Weights of a small mixture-of-experts language model, trained from scratch on English Wikipedia.
Size: vocabulary 2048, 58.1M parameters.
Training: a variant of Muon for the experts, 5908 steps.
Below are experts of layer 2 (counted from 0) of a mixture-of-experts language model. Rows are named router (the router's row for the expert), up (a neuron's input weights, with its number), down (a neuron's output weights, with its number) and show model dimensions 0-95. Each number is 128 + 32 x the weight over its row's rms, rounded and kept within 0 to 255. Numbers have three digits each.
After each expert's rows: "gets" lists some tokens that make up at least twice as much of what it gets as of all text; "mostly gets" lists some tokens that are sent to it at least half of the time. This comes from a sample of Wikipedia text that the model never trained on. Tokens count by the router's weight.

# expert 6
router:075085094133086163079180056109160138096167103139083113086155122179104173171084109157124119064085118183127098098098119095147158155161108152108150187093090113095155137120166093093153170135116114119165169123092131137159130134093119147098182132185124107156093087123136101124183153138114093119
up0:100108108146142146120145068184154097089171108155107159140081170137145102123140139140135140105114113116143123072155102147178173079132128118136116160141106103162155115105093109111042155139173133134156068067163154136185109159153174173105134092128165149197143074092065108102139165126090106058
down0:169126141168164116139124145166085091119117100084124176076167188147092125071144172145135155163118130109093123159161102127133155112151171151151102089138119103160106080136160075062089151061143132131098170060167121091142114129092128117163082160065178205092153156164141157161179114111169127116
up1:186177053181115110123128150109169130166156137129114071134137141103110130135147128145133112152138120144071165098137120119098124141139098194138111171139172155110094177114176139135084065115112092137119074111087158129096210120083109075101121096116183088094152112136144083117142146085146106165
down1:177113142111106162102164166078099082091151121151134086161095050033130112103144182128126165116137132065085146150138099126108184064165043119162134120137174139108111144125197124089109097145123104131119133055102144096120171121104146122094109146111141150134188097097160105139125178154163165119
up2:141134096113157164116156092085147125080165102101119146103141096050138122155097063131133102169157145051142148127151144142153170123157166130131084120115166108114144122121141140173124145107121117120166091166113086129160121098113104138179143140071139180201102133109130113097151131057144167117
down2:164117074147193163098062160114187136177117065125184113158183145151111096153167050191151054144111174099106152184126105108169132167149117217127094169195126170105118101078169165142150173116156117098128154164176164123135124144113192166127124134152154124142113074055111150125166122097117160159
up3:093128138132145105140142119111154171165103144103138144103187170131156139110116116099094130131139081122089129096152103076109183149059143061102102139136167125105134097044109146149103082119108172103050078099121115165121127113075119070137090154117141119150095133111130167084104125125102101146
down3:132194082183098117096142095149094166102153111160084082116071097105073132130138137113156152155130158162153150135114158133140156139116179203132076100148149065105118069142089138163148103141067137163090085056132140173098152130172118117182118182155112121114138188155142164122102136155151157126
up4:103121046100116091109115114124114097089087171132125107203168114172158106088176119098105218122078100177118179170114109129127092124161090179168140147169119129161149092138163116184121170085099120095139128115121163106114130127150122102155129103165146105144164074093107136146088134148195134155
down4:146118203089129112165114122080106076121115097116124214146158170087162123099192145164182090124124082092139085077128087173121065122077075140135083177134076065154130120126169128127166099122134135142106107140139101117159088077113120112174137135154154110127100150143167145101106118141108086128
up5:082142151176110138091190110176176166136161085099097155135164173136153135092153189210117182159171105118138157158117155098122113096158177131152122136106071047117144125120151161143172152122120144168163122124075154142144088175152118109133111148107141110136084108075144081128112122169098095143
down5:114088149124135125126126117130117192156153133087109129089110123125160162157169149127069083176148112083115118132113139103140199137108134114157147119085137109126107097087085151142071071108126102087179140111096190075107124118134145075058108063123071152180146140132104199138134161158129132134
up6:068139117114166080078156147146104146156110143147127152131099107097181126142046117143105115079139125119129130107125096143135124186074162129094127106104105080143118150114115128135175123164137126179143166099105109126056095169128139105074149150124125062207201126115117139132130098147170094147
down6:135096128140181160147127117154080208176133155136097128099128150104129132065100150128075081118117118119123120129102097148165165168135071110135160118176149137190130123132133183082115102154169147135136115109137069104091077091112125136119130159083231111110146112119152105105114088094161137137
up7:150098192085088090097147139124149116171076150089121124138200103120094141118162109161165123083158139108156116146090116083083081143103135128147150154085175120084117114118117174143167137161156110187094125119183061163105099185153161076130137137127099166100085137149153134155111156130132172158
down7:180152131138076127074117107170097088111149121119148127097120174112114154102173155126124123154124097214160140108186089138080180144164126172128127092146135155173168115130104138101145127097113124107081161089120105046123143149059098143059125118075106118165120103123114102145128113109123118116
up8:106142101197093197103165133110134127142189048101136140111125110071108123132196173160110146125026159187153101160123133098180101172131148178113164163098129136103156161139184159094129147125139104141120129138130195144099121159180091061140108135099129082141122098094144101145140098116106112134
down8:120098128143069128066181154122114210069117203113204132112141125104156154157169150083168142089129124126165137142096086165112143114135097136140174148105139068094074097097157122125176074133098125121050105134128120125109182105171100159143075123120094167100115193172117107129162116049215173118
up9:074103122157088106123085099127142144092128152122138120110149130185123118124111165104123130094096080159091101138065158115122105182119123094174099198139193189109132164130098102104132114170159134116146116127166041149127143091143072170134125133175086169163191117104171092071143133158168093166
down9:073126127162100155163169135163074153108102033173120173141123106157101155087158154135140169102091071135125124109157139147130093123122172077177135159088123075081136145137139103155147124130116114196122126105152129131089095074098052152114113125150119166133112169174085084057113161126114120095
gets: " se", " E", " M", " In", " Di", " Re"
mostly gets: " Un", " pre", " se", " Di", " Ad"

# expert 64
router:074066093106116142061166086127188159125137102138126122048130101171100154178075057170126125076080174140101094085086102107129149122127106148096145160109105104095161135113198121104126171153107122127170131108091111129131146109130121173123163132147153126144105106149129083099146177125093086147
up0:123136086184086127126142153173146132163091118130143135174138187064089130119079108107098130146122145123151051093173160141134153056109167079137139083158125150106123080133106162096051094071081118096103131064138155120134105148153115131159152111134100149119156156107115074103137079077096108077
down0:131143097120105074125160134097202097125144094102114091154125130163166127118102138105149188074200109200125134191117141149098116161147117144070128112120140134179142129142135120156095112121132066095105178125154183125132173087129079126168101127102137205148156128111086175128098166159142158138
up1:106122151177115084148150079073113113148090085173108127134110113098086122111089138144110101134069189097111099111060137175135092095119084152155097141111158080097102132174083168145114141122143095100149110102104116107124098119159133085103090090106119129126088118144092146129151125105127179111
down1:124148056143101138203127110104134110184099142085120155105108093082124145149213146143079122101162102124066113104136167116147165143162127104201101084132135134148087096136128063123137151155209118107089124132136118137104177205108120149123206116133171193093169111133130146167147167131117177103
up2:123168145125144142104142147135112162126088175168112170148124125112104125102142113125134120149121117125111103114142097090094109129140133086132079107143083102179144174124142146036095124161097182098136102074190109088113101139121120132093131146183071122128185137083160117183139168122177118144
down2:089134134103090145157117133150114115117170059128109146063075134134156114112109177147102097114147135109136113125155093110133145095125104113170114168152178134068161128176161127168153128157116131169113118132086180172101099123097228135154089122105100128059169172143069125106115203106146127139
up3:129169118097134140095120174142059140193166097153156127164134142058103144169150134145108154082105162101076124104183141070085144157163146143151067084188152134079093098082122144112095135163173150170126142134196050129123120097154105097167169155101163143152117100152133169144097138118154139123
down3:093152173143185095133103113154141180127128162143132139135136105133146161117119174113172164131131125071097137166131118128138122179182123168203144149148115077164089095110138115129143131105156194094132097062118113109087087091174124155085185098114146129142075129185123119141115092095131129107
up4:115114146112130073115123144074148119192099177091134146131101072120164134109139137077131110184110134167107116127128107189165134132152107098175164086186142173083114174141120129099113171146074131088156085151180135140124131153155142137105138174055111136095162139152123149079142153131145117115
down4:159159076085127155142166070056092139146112129136094097116140159125141142143043111082114101125160113118144121119133096148123157123102110162076110114114128134145131160185169066118170127100121058100143169133190091215124124147140120105122137121141165114155170143154093129151071113139112098143
up5:104168101105152149200100139099124141160128142173098141137130129103111139137149170116162152117152128133103079129165142122156152036145093135167139144206143194121187100133083072161153152152128116148116118127127149092077120114183175169135126143145185085151138152164106136118154089179144163128
down5:131156079121160109105169136120176168118085099090071178126113117154118169131134123151104136110154142129114149146137123118099112122125089097137107081086111092150154115104147181102128144154091108115058110131096120104163132118126110088128077110065137133164084091135064159127072131110150103085
up6:103077139175122042108162109145148114125163068189146080153155159044093178108096123133064153116138151149132080046118162154130200155155047139084116143116093056166090084141173127121118125164127148103137142142164122151168155141066158151122116121127099150106158071136102139115141141159058144149
down6:120168131172152104122135145132104137181152109148120074109124185118143180126059191080096190183101137237101142108127176205157106094108105104153107121127157166101148105079104120172146068124113125157105138189163140136118112157091139159149108145097157132135122104160131168157144174188127155142
up7:148169190187071120142067176140131125091203167174195147150126115143153161107088122142159169154112103110107103113162168121136042143165111104098135183103136162134142133157144133120121107120078174117130158132123097133189131111138093114119111110116143071144148149091096170106128131139080040094
down7:177062075105159101169141095116099150079124109108119196128059135184110130124147127067159160115087126101121084199120065147137115135103116133156126134210134106084099098121178107148118091068159080135111061131125109139130131101140169192166129149179139152108149110208149137174087154119132105180
up8:077142101142149122096099134157077171136157138102193116136129096119145134198116096168125082138095136133122082217138100093127191100095140089112136104112145111132118162097184179212127152118120138098177119149100102085129188122142198163137153107137154108080123115117075130108121146163121126075
down8:151128157111147147158121117208131111089093119106194159100146172158108146132085121141169107161141085106113110151150114117198149105126170112139136126115123108138178142135119114175154142078154174120116097110141131121151169095146093090162165087150133211124162136103159118097104092110111126139
up9:104080124103092151137157053164095097116157105121136173152091115123132142161098176136144102098082172085134131102213095134149112128109158187105128109151129109165097131124168162173163067182138158085138141125138117094066127119139078132097142140118072107090172176090099097062115126132140149143
down9:182169152178099166093117109136101165141113095076135102123133139143085155105170124139110090081122128138131071155136133125112146125161160141086079139123092171166047157147102158150098142078140198102137100182134161092105143145112105104165134196115114108144185101142082173196178113078166167077
gets: " Al", " U", " O", " La", " I", " Lo"
mostly gets: " San", " El", " Al", " Ya", " Lu", " Nor"

# expert 29
router:099089119106084183069164111088187165130150126128090114114120095175106164149086077133119136108117142177157119077131092067161133162161114138103141176048145126108165128155200089108148182166096126128156147140103126112152161089074107136091128165132110100154068110137155100095112169140070118144
up0:110128092090098149122112159096166134075113114092122121138180081175146126117155086074118042071155105122141177178085130131178142178045124089100163061123168097117154056102140064144109134137101151089122129172122126143124159072105120125145105100084103121154120176094131105150161161127108100103
down0:057157135099148189114126100084146089177077166105141104117128108187147152125183075098084148170152121166135170141180137149132162131080113092101128060070080154117135172106094119112155145093108147113161078174088116177177135113133100095087128073108124108139140109153180063110156154099117116111
up1:134118104152168145069217172118172138087153116095114097122171094170095140120083090163080147124113134156136148097112098126133072142182135111175155137078162119118202070092139142176171109134103101172144101195167102162162154112105128080165108088115146134126161156137144156094103147135145132195
down1:154168131094082108042161145130149137110035144109117080115158175123130138156121083068138169124044168156108137109117108116148102115071159137128058103115128131131129102197130131174119127130095052105145106172119090154145140190162110131108079150206153113118200143137136129120167119131166139154
up2:164153163102094105096155136162170141152119079107129127117185144135084131140100125143137134143129164129095159092118073119148087128106107131164134145152137145126163106119114148101078141099106115107156143187148123106075139095098087142101139139130073076094134103185125139099130098122124069168
down2:124137157132147136119083204163162127095131093148188118145189097081037116167072130151162189138147101120176166159140117132134180129082160083093131159159101087162141159159148138118167124114129157118155079122144145100151108090121206105125172107168093093092063099132133174110135124128153146164
up3:067133129172188171128173123172169142153156082129130085096123106173152158106084121114125090090223136092116170173090083089179119140125146123090146181151118171171133103098169133147131184156175188145148127144160104098162144104107149131121184151120112113148156122106133161112160107072093133170
down3:193143106178132131115152180142145136190164143079048140166135219101109178120094174136158088133067196098113142165101097104131071124127116115089138094087171139185087098175149041170106118114118108125106098128078093131154088148146136113170115092094115151135098109168146135095148144134179104109
up4:094142130117122168123143131058120207143132069129107120111140126102153165110151173088125160121143114150154111119110113198131105135107161155144112245171094171128132084162177122095127112151168147113172137093153115097120109156084163125148168153150106136143124084111109181121127155087150169124
down4:193158147147091074154068117148086109116155135105118114106151154152127133124166166124184104166197133117092096200136185103118158077166157188130122180112136123122162091113179201156153166058152164147138124099134138123102093163135119117113090138142115135115142165142149106114171094159062119114
up5:101094113166152137057140154099102157139083126123085138147110153102126119094091152134155154162156157093132091121195099152185190158095093160112137087078159111094202175138161127138127158112098129116144102143101188161122118073154102137154111140120158168149133109123151063096104138094124092156
down5:137130096163110091081085102146131141149147160070144136151167126177141111131115134173124084104131150157072168122108128092147138168097182188147091108156141106097106142155113117171213076144125107106171147095149197160178109141141127118102143133158097147167036128100200152167150157131119041121
up6:154097077157072103141082134099125156048093111103133124123169149128178141134112087166130082151149132116111110081138114125191153189074134122087157082126183061154145122167087116125106126153066058127176132159146148140075133120110130091130051112132132129128106157175116095119084111074141149102
down6:077137131168147138081106164145075133158150078223094062084103099175141102124097168179146121091109112132173123096073155101150136072137161172189111119163143119156109140120071100109092089174061200140155108200104119145106177150165105146085147076154144139142173112145146138131103120096149133106
up7:106133122124102137134099102135099165176112132108151143159153122116112142135131121129098103145140191133119131149109157104155174083130104111171139083119113051124161176157156156194123135170099190135136146123155129133130097133092086064080098173147165078129165079145145119110111145182120104151
down7:170142173104141152085135113151183114106128091132163158122086140162129153094132146092069105125178130150096131101121142143175125180147142189115149145059103134179131100128109200136149130097112127090108131092076120114134138104185112167080111132088044112151120097137148145161089069135159166065
up8:132109198173141050155087180095179129130114125138135136117114167161111141120136121093127110097088158147117117083104086152085138134156143175104104164116197155101163119134136081138216138130120123099100125165141104142132108090072129079144126120165135098173109154129160153167081182123076127157
down8:087202131145143175149087173140149114150132095153090172116114187097163089093083187102093157164119101076148118128123090183134093169188143116106172139132116155128151143170147127153170136174121106170175100118150101108172182124066108120152093126136125146120174107146114148067168077169169077156
up9:128086181112116151107110169057135131139181120151135135136132104111142153142051078158077165087112111137110092125157112113113125154086071202137152171155159173083160120108125115122160115133142179130169126148137122135134219142057130148103190090097100131178119129110128201088082128144146120194
down9:110092104071144132104124113199125183156151127195139080139084138113111141112097135176117116151107103125163127096126143147208111159151101095126097104169142115098120089110102134187138150126194185110075111147094092134146129105196168168151118129101166143103068125139104128061159080111099119172
gets: "et", "en", "\n", " po", " con", " plan"
mostly gets: "et", " plan", " po", "mark", " met"

# expert 33
router:075105058126139190095154071109190134138164067135106120116141101169151135143072112153142117111079157160058111142086109085120143123132105159128190133082093128100166129091136102127151171160124110160177151122093130146116134159080139170132125211166139123143110070160171129137175158131079050180
up0:152112150217110082124132110100131145091088141102159107156157134114123112109121151133121117097103187130115174115146163160115054072101137124188094167148150130186125129117180152118135148132139080095079117146090159100116116186144093134119085104102114152094115144150120109132113134113162115166
down0:144137111181097115096182109108117110157089133117167141143121150156130149101115166128088166109142150139104102059098177097149113144073107091080140140128099113113118116158096167112114154085150067112056140103136129143085133114107116145124145127194205084111194099141134124097183048077174116097
up1:122166095109193123058111080101129112108083117150140134114131110126162144179193091161129129112093110085120111124076134068095111159153118128125131156122092057099130188101107190191157134140113096101118106069158150126050132133150111078145109142113158075104122088142112148145138159151111132124
down1:106135137187138122089070121122109106205080076140138133114183162129137160115089118139107134117177081131093160167155140100176135105067146140117139150134155072130165141057124150126137140125130194141132086138131120177087139131159103103109176145109125137102140107124134175103062097130065117143
up2:059111116104137161086060155118151146106173152138126097167160141124105130158161126130141129122100139162138096093149096102193145127117129146145154079165128116182101132105165174147108159098189137123077138149081100184161115120046170172129130161086163158086132135078108091101112098132066146121
down2:115186144154139144110178171139153140079106098101173164128177120104139158134097129174126107149120141109141104108120114074137116096105105144148160112132162140074135198154155184141102085114129172124180126134078084127112162124122145153128022115174128150096106122145110155116127134115117083152
up3:106087117119098096218111080145093134125178118177157086167146121134174134163104174159101102090119136111089057125087147141136091084138112137097136118059074115127133189124112144126114150148137126124138134092141167162064111126066118110141125158098141110059156138111081100127088104130155126109
down3:169153134109117093100094116147168116090118097165161144105132181087142112108103095172113163195154101079166090108162173134145126142103121146117102143077121168099055130148152121181101168170095101153152128114147126121164091091110178157112191118181103132115091083133139065174131215103109146141
up4:083127089156144099131134137130123108129135133092079143157117096079119074100081185154089189095143134117068161182123156174140116105125108128116191096147126154119165100127159078150136125144139095128185119181130169103158113152151118042150089145098115120203149110182150050137108188114108148135
down4:115140144115153128122095124131177133153179093070136137076150120155078113134129136154125171106118141153138116143118175122116119162123140156107111154188156063140160112117106143125134109106132125115080144140103162145082105118083071065124142125116169122186105099127121138186154152115132149140
up5:134175162170142159131093104170140089155103152099133089128129105133181147114143118107135115102175104108144102177156174136116124124073153139141194130096144168136111078119126096151058145146070160109119173144130101167158060139126107196159171099136154160113083166128083077126143093107075093148
down5:151156108091169148110131134136162125095128128160086135126102057123212099124093144235091137098094128161091139104068121120120159099116125078088154149121120169141102117083148156102171131118152131146161134167097126131091125147107166147124113118113045109171162117059114145121099111103151121091
up6:121149096164132117151206134167106156133080169142111147125109118137158094124143146198110120160117092127133110143109131165104097146142096154123172139141118176074113167128102138112109089119123110185167075075134138148027130125148091064159114140134141121148123138115158126181150151124158069071
down6:161119148155116167069116090100104061118151126148158102139112110096199171112100091164081088142167139146115140197093171181169087155085081145096086186107113163131168089145115101082162119094115174065145203130100196103131102108179128122084131150110119093125122153148126144159141113143130133114
up7:169089087137117159114074127105139143161086145096174133138164091120131160094139119153038176108138153156073138193152136184153112151145103176131191104116107094120096163152138131088124116176167166164154120078104119154100158140168148128106091118074179159159162108091144145133184157082107115116
down7:106150167130122092133083124101116122177069098111174119102139123092125097212135211123176103140104144138068118183101134191114123191152130126121185107174112159110168132138146133146086131140133139088130151112142152077206104105084160110135177156081110115134118134087190135151147157213140137119
up8:122121152170120145168178137129121161155151192119152104122147120083168197100138077119193167100142129078095156129133114141080100148150121131148075138087148121111170111104105167117169089146118153108158180080110088147136160067096138130109131163123117157099124131170195189133161130165149104093
down8:190145205126137142079167114128144175170165179117191115139123174125131198093090080140094107155122118151129105110104132117160115122183125164157112125106051177146119168140123132119127153098085042108146112129155055089157116117078106128133105128046130104069159116127130145164134179081154137113
up9:162147160105145179112102073161128120133165115097181210131104090163148127166083059171163088114101168205069095133129128134117112129122124138132155122082139149147152127077140088152127131138088137156093087141114171153137143088181122150145103210156144176089078155139116118126157151159094057175
down9:172133114125125108113128185163172120114138140190121146124123068127146097109117083114144122143109140068134133087129105122110162107096141123142115120147117156107170178095095130104177118155143101102121121154179126078135140146112129120116086118115102176057120128109081082105081101142109147134
gets: "im", "iv", "id", "app", "ate", "port"
mostly gets: "im", "iv", "app", "iz", "id", "ize"

# expert 37
router:081097048125107125090150109082196115144169098152085083114116100143124167141100085169106114105105140157090094121084109085166161168159116127126166114094104107104184117108152102127126164139117125147191146069090111132128153122075116198101149167114168136148138074157138100064118171130100125141
up0:104103111146106103096125154181102130142127165179070167158161094125149135146176124126085170104167067144154138087160149099151159152082143076118083186136131129126082154145074138123094140129118113137150166097111097179115141198090183167140077054138106109118071121189092133049196146193167119128
down0:157111105166153154113185156117127138170173060068108161143152163124107182174170117131143123072071104153187102143093125145127087137157131091100109090117098150108083109111132100142150129214107140122095096157126132112153148138141098155091083189109143103119136092090110103154121132094132028128
up1:126173138093130099184125108122099130155127137146145094099112197075080112112125129134080118101168174150127140129126067169124117126082117137172111118135222132116149185104110149122122094137147138121171166108094134102130099075104078110093148172178195137176092128109113087166095139139104124093
down1:106139114140142133084104100135168104115119164113085134146119170101092114142133146081140149109104183075129079107119133158141172156121134092090107113178146108119177141101124114155127205126157104146159188088140112158170133109126092121112162076217109134087040094068107152115163133125135127145
up2:149136095135081097147142121151106139199135138077069047091190170133117205165080135140168139120071160143114103114175153136192132161083101118135169102158171106145133112129098072091107156190145110217139100141104106146167192107165156119113075111201124137090111151165187133097126119106035142135
down2:146129101055126132086177157163135109113112122143137166089201146128098159145128175032078128117131113129098100108165128095129119124108099139120173184165110189134120091156126142182131165115169082165133092142142071160071165147133127101134107129125108141064124119117148145171107128200124145129
up3:127150172138125147184131140179154152135138142171103167152101133150110176142063110173175052080149130098107098095187136128120116150152159126135111090118121150149117130179127162154101174103119085148117135127144072118118099131148188163084095109145138117132134101142171099081120124106178062159
down3:147122138061125104133105150121141164159123142062108152194182141143087080139060078138087148149168193087208081130097104166153135103161122175168147104126143116115115095150121144120144135118150159107087081112053107040125108127127161158145144139127136171125121080168173109088174042085137080139
up4:161092125071155074163160120110170159106168091110125101146032190140139126122127164157106217165086108175193145059107146132112105157150148178144097131147115095056171194118110137163172116111188079149108120143100089146093111132149139111101109138106113114119171153131124108090129124087134119060
down4:089147129091118170082161163172126145098113136163146130120207094149137109096124103101089129146108103153076149153138153135146101186048104203162081170140115145094128116107187131107139081109147060088098119168134115158101045083141121067094184093197150096154139072104151076087136122142145101141
up5:140140062143124129126131107190188140097133174141140115149178135151142133072123136141181069153106125099151096125179116147130098092114189100158206094121146181160151132160114128123071078158134091087111145119119154116147105117109137114038152134144176142078068119170163104111115154109216202091
down5:118169126115130060151111127152148146130102137179119137163121054082131108138138125119053076142125104129152124175207120096128084064090139118155148151095157162082120086105071094138127143121127110160116139073184119158109117168133157139170166141075147134117166128147093086093140092101136162122
up6:125116124111119092133136108115100061110168100175146089130105154098097082123116138087104134124089079099128117130083131131160098191105109146075111161119088146147183177134163084102188156111149113138135189136132130127140145160158119124120144186145121071117176193169114093096196132165192122122
down6:143085155110139146135103114127088101127079134123151114129105147091108106140150140118176117167075070095102179116182123093120110122148119061082129100142141137143171146129099140186123140177175133187110174153149114106208119142139137140115155151155091109141136084125100166177078084122133146172
up7:169155085053154168138091073066110110153145099140183105161133143138141119081082140143138144080102117185183162082072151087110112190084181166142147084134138145144158147166106114127151168088133136119160128130105150219153219152103112105160112145134167094151172173138151221125110088134143122135
down7:097119143132163136137123136140117143155130149124143071095104123100137150124130087125103205130153162122093109170156137138065161077105093186114161148109093075152135184156073161134142113104158135145162162162146072182106161140158136130106055098132177127114126127124185105147160195115175152105
up8:145139124122169089098045149094113142082141174095150134114085118122132153123065076140097106143121148079118152115125108138088147129175165128072111106089074120093096118149154172156133127141152079166110120130129118148097131088104139124103102181146127127124133132152103171084095143123145128182
down8:109088105144167114105147127082110138108141145094151133195172082134180101133154200191213064170143146138150091103149156153124093169127116143119105115153093135112061143133118121123140100161180151080098121147190103167157166153114110095079125067148140133104127202158098147161135128156096116114
up9:124101066108075093127078105140183085123125155127124169135106131124149145162115103186157098132163129148102137158134070103113093119115117121125180133125101115104087135133096079053166096113158129125168157119091088094126173185124078203157101151113130153168165090122171137077080148167109140119
down9:122098044146117145121134102110129126077158184143173090093141151059103061130079173129114142103141161102117166190148146152150166137083133115136106147104134113122109129147178114088120123134087141109089169213115153097119110142145103163154074156092137092135129144119070092081147120084162109107
gets: "y", "ke", "p", "ck", "k", "tch"
mostly gets: " Team", "tch", "itch", "point", " Win", "@"

# expert 50
router:078097106117098138079155059103154172098140090163111123082142110198119201178092105153122096079107170161118103079112130097136163155134109160119142191073079081078129149123160124107143208137105097131155133099046130153143160131112107163100167143141136090180079084109114106109139171149116127150
up0:157100154138082105108139108078151096123122089130107102103180151200138110120128151064114135165140155082110067097086190116088124139148168095121170134150163196094131071134132127180173170146108111142126135125200111143146156086137155112138144104157114139114144127115151094118142097126174172214
down0:127148108124152104117142101185115115182111066074147162155184183136011161148104159104171127151049147115132121139119112214115129112104138064131098158103136097121141182121134148113099143114082200082074105149183157094128131050150128121124117155138149139116115180127180152114135094115114131121
up1:055101091112214169173128086134112153179110117145147119117187144097133151125118060114128129150171138113104116086133120147106147119083061141166148159089103064084162079105123097091148127172136094122085164084085117069102069134099138150107107181084148143116114138132107151161121146156091160140
down1:173116194123153177149051170089129208117077132138184137135136134154095200081177110184129066130210116161160104132167227156089150116114111122059149125115131122171127124196141103131153165168136159079159132116136120087143137137115174147109150083154161146147132122120122126150127153075077141145
up2:115080092099188132180113083068141115150132157109142139123162088148091146140116149106163136165182141157093151143103161114133181138124145151163096136117144121142148141173119169084087130060093119146163080071069151130157190100111143157109141159144123109173108119143135109078115158120094109124
down2:124153079108125163061129100129179122165068130168159109131124119061151112103085140115183095186105114073123152104088188148189147089154123093126134101200111123122083137163105083148123156122132112113104149079138133083188174129130115110124087199093173178080074198154103135067112122115184124108
up3:134104128129161072104049106098137181202139111133097127138089140093090099125128182048204124106123105121125115106149059140096076165076091145170100085100149144141128132108118136115164196138107099142076140188023110115148090061104130142148101175074106075172128124130123148125103139167125134143
down3:123141087168132138075140135130152054097054120179128173106144113119097182166105096151172116141209110116087087106127073177148155062117129134127130167123113152095125141097117189070189138126104123131115099151138121123098082121183173078107164157145157131148148128106106132110145109135142142092
up4:101078134117090125117098084086077158144170065195111120188224100105126142136167138170077095148084125131116111139134151117120116134123121084119126067120120115082096152100123093123095149122129051127134131157121150116160185150085130165115104153147092122126146092122132134119120136137132196191
down4:158099146163111107174084123162149148150116128079084114101111120136095147152092141127122111065130153095114141101147105132131094082078112048165122128045122192122143062144122136181119132079124180150144172069165119148151135155131080132177154144084100131105131107198148083091069096150116083080
up5:127196113177168158067192124094140232190135158115115083167139169081110188174119097105102152098146152114126100154124092057066122129160141075120125084160127134091113048100162088121123116092168118118181092136118111120120093118116108132075138147152140082119099142182146120187095145144099180165
down5:184116113160107142108145143156090137134131159192182137184143161075108121157145111120132108116118102124114150163147075092142124128154145129130156082141113130052107116140132086151197184151179132148128068074125188148107116140140145156086136082135149139104087106164128137130174200168101114094
up6:147101170138170146109094145073108132165165158117160112084105158186119191115129116152114148191061083173190076049125089142118093111110150157165149137053159162106129135138132144153103175162168129108157093118137143157091067089145131084113138129143074127141110130139136125132159135105153148144
down6:158132070140087103121185139156169100089157105085157109166158131113065138110129150144160063044154154135199132176066148077133161091085125136123106143106142103147153107150207131148127137139116110110115083090098078111128165080131099111142151147129132081142080125110108164105128102109109127104
up7:122140173125112126117181095163120140157162182122125100097136068173176151165162158127095156123119130151121127122120103124195123154130095121113156150139126127070094132124066101118093100095139186120169157077077117134093105091143142108153147119168085094149122121125102123142189188165113138140
down7:123162171092088157081092185100144101084144048102108108108081185142128119184117109066107134134098133116100157195140085091144106099092118058131102106170141098122127140052156130140126154076099102069121085092042136181143096115171148160076124107108156124137111213083115118042105134193126136127
up8:117121144133153153158079126171165059187115140109157106158173096088124156108089136177149150064102114111126146128176164157117130100159041101097223103159134118156133137183151163084188121129135119136123062106119170139152135120088096144116153123155148118135121090102155098155109128095095112179
down8:091089142134130095181139140104091118116097149105111149079122098065101072161144102116058153160134112088137073115171184153125067189073109103130132167160113110145113174150092069138090100133154120123156118130158088087166116119102133131165052109142121166111145065111119162093084102151083145111
up9:117069126108079182108132121159132123099151123109083129063147103094157071142205183143085092082134139177085134100101098167098160108166153166105224155099139114180106135104135108104134141192106129113081142112151098154161114165096118165186105135112131158139173190145144141154060119135157078126
down9:088063126117112150113174114129107149108156114089096097115096153135101045134122168084090118096105083139156059141131112152157116109135151205170123130157119087079122102099108133171113092133141123150149163194127156113132121127158181158148189107109123104163162121100116116155132063148122193141
gets: " De", " In", " Me", " Re", " Pro", " Con"
mostly gets: " At", " Me", " Per", " Pro", " Bi", " Ne"